Weights of a small mixture-of-experts language model, trained from scratch on English Wikipedia: a shared expert of 640 neurons, a variant of Adam for the experts.
Below are experts of layer 5 (counted from 0) of a mixture-of-experts language model. Rows are named up (a neuron's input weights, with its number) and show model dimensions 336-447. Each number is 128 + 32 x the weight over its row's rms, rounded and kept within 0 to 255.
Before each expert's rows: "gets" lists some tokens that make up at least twice as much of what it gets as of all text. This comes from a sample of Wikipedia text that the model never trained on. Tokens count by the router's weight.

# expert 10
gets: ",", "),", "s,", ", a", ", the", ", "
up3 [159 121 111  96 135 141 130 105 130 105 153 124 136 140 159 120 110 138  73 150  62 137 108  58 133  94  97  96  96 114 191 160  59 165 131  99 171 149 125 140 153 146 118 164 146 115 109 102 190 140 143 123 153 140 105 148  79 112 146 117 127 149 134 137 162 137  67 101 164  87 109 130 120 188 108 150 110 147 131  95 136  71 130 134 128 115 120 114  85 120 186 166  77 113 157 101  93 140 129 126  73 170 102 138 176 161  98 178 154 185 130  92]
up4 [154 121  76 197 205 182 159  93  85 169 173  72  90 115 109 103 142  95 105 104  85 108 121 102 124 108 112 149 109 115 194 118 131  43 132 153 112  95 133 187 162 133 180  89 133 142 131 137 189 109 125  91 121 125 119 126  35  96 125 135 149 172  99 113 153 161 149  49 147 141 123 134 121 130 132 135 155 114 132 138 150 140 196 116 163 162  99 142 118 105 200 110 143 129 128 102 149 149 156  81 122 116 145 105  47 177 157  96  91 100  66  64]
up5 [122  98 161  68 128 107 140 159 133  81 175 130 190 136 123 187 175  80 118 108 131 140 154 127 111  76 112 125 154 200  89 145 153 155 147  59 169 110  88 134  77  77 122 182 143 173  70 164 101 167 120  97 187 138 200 221 155  86  98 136 183 128 144 167  92 100  96 113 120 101 122 110 128 183 155  96 108  87 122 142 195  95 108 108 168 116 140 128 142 119 135 143  93 125 205 138 132 142  85 140 193 172 110 128 191 153 139 168 126 157 163 164]
up6 [ 89 191  90 105 181 111 120 183 133 159 104  89 122 130  97 118 144 131  84 155 148 130 140  72 132 108 136 141 121 138 161 203  88  91 154 139 164  74  54 175 144 114 144 110 112 136 199 129  93 148 119 143 125 198 163 101 127 133 142  50 105 140 123 172 108 108 108 107 123 130 107 167 129 151 144 130 146 158  76  93 107 115 128 153 158 167 135 136 134 135 120 181 173 102 147 139 100  98 123 125 185 160 113 114 122 139 194 146 108  75 127  86]

# expert 12
gets: "1", "2", "3", "000", "5", "020"
up3 [ 85 119  96 119 236 145  99 174 144 127  82 131 117 110 141 156  99 138 136 147 168 123 122 121  48 144  69 177 115 129 175  90 152 148  80 166 108 133  88 179 118 139 110 134 133 149 117 158  40  87 127 151 128 182 144 155 130 115 169 154 126 150  81 116  92 103 154 128  87  86 107 127 164  87 144 117  71 119  88 137 118 130 161 118 173 143 119 129 138 128 115 149 149 134 165 156 139 104  81 128 148 143 146 146  78 101 227 155 129 113 132 101]
up4 [117 158 128  94 126 135 130  91 173 135 165  91 132 127 135 106 124 133 169 137 168 101 152 154 142  98 111 142 104 139  94  78 162  86  61  90 205  88 141 170 139  72 109 136 148 129 118  95 167 115 111 151 116  83 131 103 160 119 153 145 164 122 140  71 140 128 102 187 177 192 116  98 114 154 142 148 148  77  99 163 100  84 160 116 129 152 124 128 159 176 130 181 191 109 116 175  76 114 150 135 143 135 160  91 155  86  34 116 198 134 115 131]
up5 [168 124 144 136 124  98 140 124 155 112 110 127 118 155 130 139 107  46 113 144 122 143 180 106 170 109 188 122 159 151 147 126 114  43 100 133 113 159  72  91  97 153 145 189 210 103 130  96 118 100 147 133 134 131 115 150 117 148  74 101 146 153 105 117 142 120  95 100 150 101 119 129 196 164 102  54  91  82 148 110 111 113 128 105 113 124  93 139 127 179 107 170 145 124  83  82 167 163 108 161  98 144 136 133 110 106 163 127 119 137  50 108]
up6 [151 142 128 136 132 204 129 116 131 131 136  93 105 153  98 117  91 100 134 111 140 129 186 112 126 161 162 143 167  67 164 126 243 113 120 103 131 105 146 118 105 101 162  84  85 149 116 178 103 131 137  66 117  86 143 138 106 155 162 152  79  55 139 104 158 104 155  86  83 127 192  94  93 110 195 118  88 171 147 148  98 117  73 152 120 168 126 112 165 139 150  94 117 168 170  87 153 132  75 136 108  87  76 142  68  93  93 126  64  98 118 120]

# expert 14
gets: " A", " E", " a", " I", " O", "A"
up3 [196 124 132 169 130 163 191 117 171 105 143 115 123 148 142 129 133 205 104 111 107 112 111 132 132 129 148 111 175 163 154 181 130  99 160  72 117 102 138 177 140  82 158  87 115 117 133 128  95 155  85 161 154 130 152  76 115 147 117 118 120  51 146  65 126 130 255 173 123 138 160 138 149 105 106 118 140 156 193 125 101 151  88 146 131  95 118 144 146 113 179 119 144 140 105 151 119 116  94 110 155  81 110  69 148 171 155 137 114  85  95 122]
up4 [164 113 190 137 131 153 139 169 156  95 160 138 120 169 128  95  99 209 189  96 125 143 159  79  85  78 101 144 119  89 166 153 117  84 114 123 152  96 165 172 119 176 159 109  85 124  45  73 116  96 110 148 121 181 141 161 193 165  91 103  86 128 214 194 102 125 155 158 145 116 147 125 119 135 137  62 154 168 175 127 148  80 124 133 174 135  90 130 150 153 117 141  88 106 144  80 151 121 110 114 142 114 110 170 156 184 152 176 133 118 172 106]
up5 [ 72 102  98  97 106 168 156 149 118 160  76 117  93  23 183 127 163 127 160 144 111 133 106 121 133 143  87 155 137 135  95 199  80 138 139 137 113 120 108 100  95 103 119 148 125  80 164  98 146  56  79 113 152 115 132 101 135 164 126 143 151 148  69 155 147 168  98 105 176  68 130 170 182  87 174 148 119  83 110 189 126 112 123 110 132 110  24 136 157 112 104 175 106  85 114  79 128  86 128 101 118 129 135 157 106 109 168 159 146  86 150 178]
up6 [124 123 107 113 196 127 213 186 140 196 103 156 134  50 153 155 103 133 118  78 150 160 111 166 152 136 167 104 148 155 118  83 104 193 138  89  73 175 120  90  80 111 103 216 163 165  94 177 122 134 147 173 103 146 113  73 124 140 120 139 152  94 173  80 101 112  87 125 128 123 128 157 140 142 132  92 126 107  94  91 105 129 104  79 140 130 146 161 125 117 123 142 139  56 144 144  83 133 114 157 101 177 150 151 177 124 142 178 108 107  67 171]

# expert 15
gets: "0", "3", "4", "1", "5", "6"
up3 [ 90  74  99 174 139 137 151 116 132 143  63 153 150  82 110 194 102  95 139 137 105  97 117 180 158 141 134 107 141 111 180 120 132 113 116 122 150 120  85 156 116  97 105  67 132 118 153 117 120 119 137 144 121 133 187 121  74 145 123 117 117 115 139  86 132  74 128 100 119 110 152 168 134 107 137 112 108 121 146 126 112 193 136 130 143 173  83 121  73 133 116 197 142  94  79 115 170 117 105 147 178 151 153 163  92 104 200 149 167 123 105 174]
up4 [205 142 121 159  99 140 122  79 120  96 108 154 124 110 107 153   0 107 145  99 147  93 148 101 113 117 155 136 112 107 130 118 135 117 172 151 100 110 174  90 109 140 115 123 129  63 108 146 201 113 137 173 129 175  92 111  89 168  58 150 134 121 145  89 176 153 123 132 171 197 106 132 112 140  87 157 126 119 113 124 129 115 107 130 139 131 153 110 186 129 114  67 148 137 149  65 122 144 142 148 141 166 153 135 178  81 160 118 146 146 186 174]
up5 [148 138  86 118 142 125 212 149  72  81 142 109 132  87  87 168 103  72 112 136 130 190 142  88 125 217 187 123 147 146 115 130  62 135 131 138 161 124 179 150 175  80 125  85 139  93 130 102 101 139  89 165 173 113  55  90 134 111 138 157 152 118 160 142 116  95  95 146 129  58  63 182  74 136 172  64 117 138 128  78 138 130 135 158  96 180 118 131  87 165 107 147 102  87 129  93 122 114 104 150 141 141 100 111 122 157 145 153 133 124 130 109]
up6 [110 110 118 168 147  99 115 102 160 172 143 174 132 140 121 144 149  79 115  86 179  74  44 162 123 107 150 144 152 117 128 134 144 139  75 106 101 132 160 116  95 102  89 106 101  45 164 200 157 112 199 134  96 135 133 134 111  95 150  79 160 119 126 116 166 194 161 131 163 143 143 149 145 137 123 126 178 117  72 142 135 106 109 118 156  46 172 113 126 117 194 162  90  87  91  75 105 143 127 163 145 168 142 100 163 109 100 149 101 131  84 174]

# expert 23
gets: " the", " of the", " The", " in the", "'s", "The"
up3 [125 118 109 135 108  96 173 159 175 139 127  89  77 138 119  67 152 118 140  93  71 105  85  91 134  76 124  73 164 118 112 130  88 133 126 122 130 145 195 165  76  97 137  84 117 156 142 153 131 127 102  95 119 124 120 165 106 171 148 189 152 136 180 139 131 148 133  81 129 193 120  96 131 139  89 149 212 115 129 138 132 105  92 123 159 188 143 145 102 123 179  98  84 177 110 145 139 151 115 164  41 160 214 118 153 130 189  97 120 130 122  94]
up4 [177 160 170 115  96 122 162  77 191 130 132 176 124  88 210 112 169 103  99  87  97  92 165 168 111 141 130 120 139 106 136  88 118  80 124 110 165 113 120  98  66  80 161 147 146 115 129  86 151  90 154 161 144 132  86 112 103 137 226 109 101 150 125 181 111 182  64 146 140 114 101 106  90 104 108 163 150  92 184 119 185 133  75 125 159 105 162 147 142 160 104  94 164 112 118 154 113 129 120 121  71  80 152  87 170 107  97 115 115 161 109 135]
up5 [136 122  58 183 119 155  93 116 198  97 171 119 164 138 158 163 159 162 106  95  49  92 103 132  83  93 113 107 170 145 160 149 130 138 153  86 139  99 182 133  89 132 148 138 155  76 103 165 154 115 145  95 124 169 136 120 142 126  99 136 103 102 126  97 155 136 132  82 132  89 124 143 122 134 104 152  87 127 133 133 123 114 128  76  93 112 135 147 111 138 124 118 180 181 116 126 138 107 153 108 137 115 137  73 108 101  65  81 114 142 178 145]
up6 [ 64  90  63  74 122 153 154 122 165 155  89 170 116 155 105 133  40  87 128 151 128 114  97  91 117 146 116 132 102 111  82 148 152  89 151  98  68 145 143 132 158 155 121 171 145  86 122  90 207 125 120 105 139 176 139 109 119 150 125 158 160  98 164 134 165 101 107 153 178  89 116 135 141  60 168  90 134 136 132 127 122 125 148 151 151 133 119 120 143 190 161 146 148 146 126 121 164 146 101 103 115 126 148  76 102 148 147 106 113 163 159 117]

# expert 1
gets: ":", ".", " | ", "°", "′", " s"
up3 [141  94 114 149 160 143  92  81 135 107 120  81 120 126 143 138 138 142 124 129 170 156 143 175 190 121 119  81 147  81 170  97 129 123 112 182  89  90 119 163 107 194 105  76 219 165 120 151  97 115 102 121 108 176 151 125 153 137  51 128  91 154 124 101 168 159 153  97 147 157 131 114 119  99 118 144 119 147 122 161 135 196 102 105 185 133 172 125 155 142 140  69 189 173 147 175 148 130 124 121 187  99 127 153 142 180 100 122 161 115 117  66]
up4 [101 123 167 109 166 155 171 132 143 120 132 121 118 160 141 112  76  74 101 124  81 139 159 197 159 138  72 103 116  91 143  47 136 148 135 142 151 120 156 140 111  79 135  66 138 145 223 152 107 123  72 123 143 151 139 147 138 107 183 126  96 128 165 175 102  97 113 152 108 152  95 100 148 144 141 136 114 151  64  33 102 137 128 130 152 112  92 207  99 118 116  80 144 105 149 104 100 235 125 105 105 139 140 153 136 126 178 130 118 143 102 152]
up5 [148 161  93 183 139 154 139 113 130 150 160  90  75  92 136 167 150 125  82 138 157 167 106 139 147 157  74 124 183 100 131 150 109 116 173 126 129 121 114 154 145 134 127  52 144 155 114 137 115 114  82 136  97  80 133 114 125  88 129 165 144 144  84 147  99 137 144 158  97 123 164 144  91  97  82 132  95 117 125  94 108 135  97 123 116 115  96 118 139 142 140 179 167 219  95 141 133 163 135 100 158 135 150 146 113 152 152 125 129  84 123 170]
up6 [ 90 166 112  77 106 147 102 124 136 154 124 126 121 149 180 168 130 114 118 169 138 122  96 117  44  66  73 131  86 133 119 161  87 155 133 153 148  63  68 133 165 173  37 133 130  99 134 110 105 115  79 141 102 116 168  86 127 146  85 136 116 138 112 133 133  95 137 116  98 101 105  78 104 144 126 127 178 109 109 136 167 138 144 154 140 169 150 170  69  86 102  62 106 196 103 174 168 109 148 186 145 126  94 180 165 133 128 101 145 108 112  71]

# expert 7
gets: "\n", "\n\n", "|---|---|---|---", " | Succeeded by", "- \"", "\" Transliteration: \""
up3 [147 135 126 137 101 152  83 112 117  83 153 139 154 112 123  73 120 159 112 103 113 149 102 103 168  85  96 123 100 102 162 168 140 106 127 135 163  79 113  99 201 172 101  75 129  60 127 145 145 182 151 115  65 133 129  78 118 196 125 141 121 143 125 143 136 101 121 170 114 118 183 131 115  35 146 176 119 158 119 160 124 201 146  82 107  78  79 154 102  79  39 133 144 199  92 152 108  99  99 101 134 129  95 126  91 170 136 100  97 144 124 107]
up4 [141 141 113 120 121 143 177  74 160 103 133 115 119 142 144 142 176 185 136 118 110  97 172  81 100  41 139  80  69 124 141 119 119 114 122 174 114 204 108 178 169 111  83 150 136  87 156 141 141 136 175 100 144 115 185 103  87 121 149 123 124 171 139 175 140 121 147 194 134 109 115 123 128 103  90 146 148 125 195 123 157 102  76 131 193 120 139 225 132  79 139 132 140 108 131 161 159 111 116 175 176 146 126 148  99 145  68 102 117 114 149 185]
up5 [144  67 129 113 148 134 130 158 115 115 139 141  63 158 144 143 144  98 125 152 124 122 145 124 138 158  93 124 157 145 112 147 161 185 134 156 112 152 166 190 113  89 124 210 122 156 137 107 138 100 156 146 138 154 130  90  88 128 154  99 105 182  83  64 144 107  43 113 163 124 125 166 153 133 196 121 101  88 113 160 214  86  90 149 120 134 151 179 143 175 133 126 109 185  98 103 129 131 117 107 166 101 127  73 112 112 135  86 124 125 147 159]
up6 [143 146 165 191 112  85 137 124 152 100 168 146 133 105  66 127  97 168 115 134 101 156 161 157 134 161  94 150  98 114 160 137 108 113  65 131 143 137 139 166 128 119 143 104 158  89  64 142 121 165  91  91 115  46 131  89  95 152 116 147 146 118 152  43 116  99 106 124 129 114 116 142 159  36 108 136  90 167 108 103  32 138 148 141 136  63 143 103 115 122  79 183 136 134  81  86  97 122 118 123 128 142 117 112 123 143  98 152 137 117 143 144]

# expert 18
gets: " for", " of", " with", " to", " on", " in"
up3 [ 96 105 153 121 121  72 108 131 174 154  64  88 116 111 110 144 102  79 141 157 124 153 104 117 101 100 120 159 177 173 141 116 194 157  93 133  94 158  95 130 135 131 161  78 167  91 120 154 155 141 110 178 186 162 137 122 110 133 121 113 126 100  84 131 154 122 138 164 153  89 101 103 127  80 125 167 131 132 188 128  97 172 166 119 131 133 112 128 138  97 103 156 142 127 175 117 108 164 126 103 165  87 115 127  87 157 194  94 183 151 173 124]
up4 [117 118 104  98 119 131  75 110  83 135 142 111 147 114 144 175 139 173  92 127 113  93 138 158  82 158 101 110 187 166 165 145 146 126 108 163 131 181 211 102 122 121  91 101  64  85 143 127 135 142 158 132 153 146 127  89 128 138 156 107 136 145  84  99 165 167 106 144  71 107  57 131 181 189  21 109 140 109 167 113 205  91 136 103 164 179 169 137 114 143 116 218 145 117 156 156  93 126  89 171 171 147 195 181 148 115 209  71 152 199 135 180]
up5 [100 125 131 143  93 120  68  49 149 148 124 145 182 161 114 101 142  28 155 199 137  96 146 145 131 126 154 127 112 161 131  93 102 132 155  93 132 169 159  90 140 127 140  83 116 185 116 156 123  94 125 131 171 127 164 172 116 149 105 130 162 136 125  75 129 161 166 124  97 133 149 149 140 143 115 125 106 119 151 108 118 152 138 164 135  83 117 118 208 123 166 110 147 112 101 142 138 159  79 163  96 148 110 117 108 199 162  52  71 114  88 113]
up6 [151 145 131 153 101 106 206  82  68 171 154 111 127  74 123 140 106 101 118 110  81 110 150  95 148 141 138  91 118 135  94 108 149 101 125 155 107 119 136 155  91 127 127  62 137 135 147 169 155 212 105 169 148 167 151 117 102 151 146 146 181 100 130 142  85 143 112 140 112  75  96  78 118 165 116 186  82 133 129 135 100 108 139 164 105  71 131 146 176 117 109  77 112 108 171 120 122 150 118 164 129 121 159 117 180 185 119 117 143 139  39 153]

# expert 16
gets: "–", "-", "/", " He", " he", " that"
up3 [136 136 128 173  83 122 153 138 101 109  74 105 102 119 132 141 141 152  98 126 140 154 140 138  62 109 136 122 200 116 125 126 116 150 117 126 172 151 112 102 114  97  88 157 158  92 131  91 126 134 139 180 102 120 117 126 155 160  95 166 126 142 147 156 130 162 109 119  84 159 128 183 138 155 141  79  87 161 172 127 127 146  88  93  41 158 184   6  95 120 124 109 159 153 135 129 164  46 123  69 169 154 130 117 113 130 129 125 160 156 133 122]
up4 [125  47 142 101 158 148 153 161  31 150 122 132  98 159 124 138 107 133 173 165  73  76 132  93 111 110 166 178  81  94 139 127 142 139 151 140 134  98  81 114 100 161 108 120 143 156 142  39 193  84 125 120 185 108 155 169  98 127 117 132 194  94 108 139 146 117 125  94 164  97 171 166  94 155  62 156 113 123 145 139 189 118 127 207  99  68 141 121 136 155  89 145  50  72 177  97  92 155 136  71 163 125  96 134  63  82 212 150  74 174 113 159]
up5 [156 174 148 183 114 122  76 135 163 145 143 152  89 135 144 147 154 136 137 115 135 144  92 136 138 140 118 112  52 112 147 124 125 112 123 173 133 114  71 122  88 154 155 126 138  57 221 103 115 112  96 106 133 186 107 150  92 120 140  86 143 189 138 172 208 122  99 107 160 175 123 135 155 112 161 129 121 131 120  96 163 131 123  96  38  81 141 165 144 127 116 124 121  86 124 140  70  93 121 107 115 176 184 150 112 188  80  93  98  84 142 140]
up6 [129 117 135 130 143 125 106 144  95 110 101  92 102 151 120  89 155 115 129 148 157 111 122 130 172 115 137 103 150  93 158 149 138 169 128 182 160 120 156 152  98 162 140 130 186  93 157 148  86 132 164 132 101 152 144  98 145 152  70  70  58 150 103 172 179 138  92  63 154 172  71 111 125 149  59 143 133 158 164  83 162 124  40 111 151 133 167 105 107  77 145  67 158 182 146 102 139  80 163 145 100 157 128 143 163 130 136 103 211 156 154  84]

# expert 13
gets: ".", "s.", ").", ", and", "==", "\"."
up3 [ 95  90  57 154 152 116 167 136  95 141 133 182 154 117 171  63  96 113 125 100 134 154  78 132  93 174  31 109 152 109 133 150 110 143 147 111 121  65 109  98  59 130 166 121 107 111 139 119 124 131  86 152 183 196 102 134  79 132  71 127 109  87  75 134 144 201 139 137 137 128 143 157 113 140 128 131 102 136 142 182 153 120 154 136 175  74 138 145 122 176 137 121  90 122 151 110  88  80 189  92 113  69  56 134 122 149 153 144  92  97 100 191]
up4 [146 141 137 139 167 120 139 141 169  82  80 148 134 156  91 115 122 134 111 150 138 186 119 125 190  92 115 117 146 138 115  65 135 126 101 107 110  77 203 132  98 154 121 137 126 121 114 108 110 147 199 128  97  84  97 154 176  74  41  77 150 139 142 104 151  96 108 181 143 160 120 161 137 180 138 133 120 137 145 123  85  87  65 104 151 167 124 139 161 172 115  85  82 190 121  90 123 139 149 167 134 146 176 120 171 113 191 124 150 154 119 159]
up5 [133 122 165 199 191 105 157 178  59 222 105 119 107 139 128 134 156 148 173 127 114 162 119 164 133  99 121 167 146 140 104 166 156 132 163 113  65 119 149 188 127 142 109 125  88  90 132 118 102 150 107 147 187 104 144 118 156 110 106  84 140 149 139 170 164 140 149 128 108  76 126  93 150 150 126 106  96 151 172 148 123 103  78  69  74  64 108 147 140 109  97 162 108  95 182  99 147  69 166 144 132 150 104  99 102 121 153 136 177 192 119 133]
up6 [144 130 178 146 122 159 150 109  99 178 124 152 124  34 145 119  87 156 111  74  89 116 142 176 148 185 109 146 111  60 103 122  68  91  92  89 136 107 123 114 119 143 137 150  18 125 189 123 129 136 115  99 138 124 132  87 102 140 102 111 158 158  93 112 155 101 111 170 128 114 130 141  87 131 149  81  79 119 161 111 154 108 154 109 130 207  79 140 120 145 159 132 118 205  81 210 104 155 160 182 161 117 129 161  97 155 146  95 100 168 124  83]

# expert 0
gets: " |", "|", "-", ") |", " |  |", "|  |"
up3 [128  92 166 144 115 183 134 111 126 139 134  90 143 124 100 135  99  86 211 126 143  97  92  81 157  81 156 147  84 125  99 143 141 106 136 121 172 101 130 111   0 115 158 135 193 106 111 110 126 129 155  88 113 108 125 146 134 111 125 147 167 100 175 152 156 123 132 159 120 113 107 134 108  88 118 102 101 145 175 105 182 114 120 115  99 114  74 146 102 137 135 175 174  89 140 135 174 134 112 154 127 120  97 102 139 148 153 128 165 123 135 180]
up4 [165 123 166  99  94 127 100 109 157 173 127 122 114 143 164 114 171  90 175 199  88  89 105 173 105 109 159 138 157 162 133 128 160 141  64  42 150 108 118 172 163 136 109 144 135 138 115 123 143 163 133 116 213 168 147 129 103 117 132 157 102  96 137 156 111 180 106 126 102 111 145 162 123  90 153 132 119 114 161 167 108  44  97 132 116 146 138 192 135 106 160 196 160 146 159  85  99 171 125 103 156 193 125  83 164 122 144  77 110 145 155 118]
up5 [105 166  99 148 115 131 106  88 141 157  79 112 103  76 120  77 169  93 148 160 156 175 135 154 112 139 153 104 135  97 161 110 123 127 136 164 115 165 159 124 106 156 123 139 145 100 128  93 123 151 186 165 112 123 102  95 105 165 135 110  99 154 137 155 174  85  49 165  93 100 118 106 160  48 125 172 148 194 119 157 115 140 117 125 157 182 111 169 127 175 169 165 130 146 190  96  92 174 161 110 148  91 151 127 127 125  84  85 162  91 137 135]
up6 [138 137 121 149 113 106 204 158 194 143 117  75  83 121 145 133  96 102 137 110 113 153 141 139 116 179  76 160 116  93 132 139  71 121  88 163  99 130 110 156  76  81 118 108  78  99 172  95  71  48 134 111 150 118 176 163 138 164 138 173 136 154 116 144 206 138 106 138  89 104  93 141 104  99 147  88 157 124 192 176  87  50 179  87 160 150 115 112 146 121 180 114 121 107 116 132 115  88 123 105 166  69 126 164 156 178 145 168 113 160 130 152]

# expert 20
gets: " | ", "; ", "| ", ".", ") | ", " "
up3 [109 147  61 110 118 137  98 124 153 128 130 160 113 199 130 133  92 127 165 145 108 103 153 127 176  97 127 105  65  71 205 129 163 122 158  92  78 159 149 166 143  42  92 118 137 151 159 128 102  68  77 164 157 109 161 142 152 141 126 172 120 125 108 161 143 106  83 179 109  97 139 117 112 103 164 124 121 122 138 173 126 146 126  51 160 165 101 147 176 109  69 138 194 137 102 159 151 134  74 165 125  85 111 118 120 125 140 117  70 178 140 145]
up4 [129 169 170  68  94 180 115  96 137 112 177 117 168  88 119 139  77 107  95 173 131 119 102 157 112 104 195 134 147 113 155  86 111 153 144 171 125 123 138  84  88 107 124 163 146 145 117 107 101 171 158  97 132 109 136 137 178 181 147 123 126 118 130 164  58  98 130  86 118  63  90 104 137  73 131 132 137 110 104 133  81 114 147 157 129 198  93 185 125  95 154 210 142  98  99 115 143 164  89 163 136  69 103 102  81 120 140 194 159 127 160  59]
up5 [121 102 117 137 175 175 140 112 126 136 106  47  95 174 130 158 139 106 109  99 148 140 198 129 166 186 115 134  87 137 167 169 140  93 117 162  99 126 171 148  46 151  80 135 145 156 104 138 142 149  96 185 132  76 149 142 100  47 117  84 132 176 154 173 170 138 110 138 113 140 171 125 127 107 194 206 130 128 131 128 103 138 147 108 150 130 142  82 123 134 159 118  93 179 104 150 191 116 113  67 141 140 154 147 124  99 144 101 121 138  86  74]
up6 [124 113 118 127 161 142  95 155  98 114 156 134 165 114  82 121 144 132  89 133 141 129 188 163 158 101  80 130 127 130 112  64  80 156 137 107  61 144 161 140 113 124 108 138 142 115 121 145 115 149 150 135 101 203 140 133 123 166  94 143 129 102  64 155 115 105 126 133 133 144 106 144  93 139 123 145 133 154 100 120 157 197 102 160 125 188 105 146 126 155 133 138 107  90 117 110  97 135  95 110 189  94 178  86 146 179 125 115 166 107 112 109]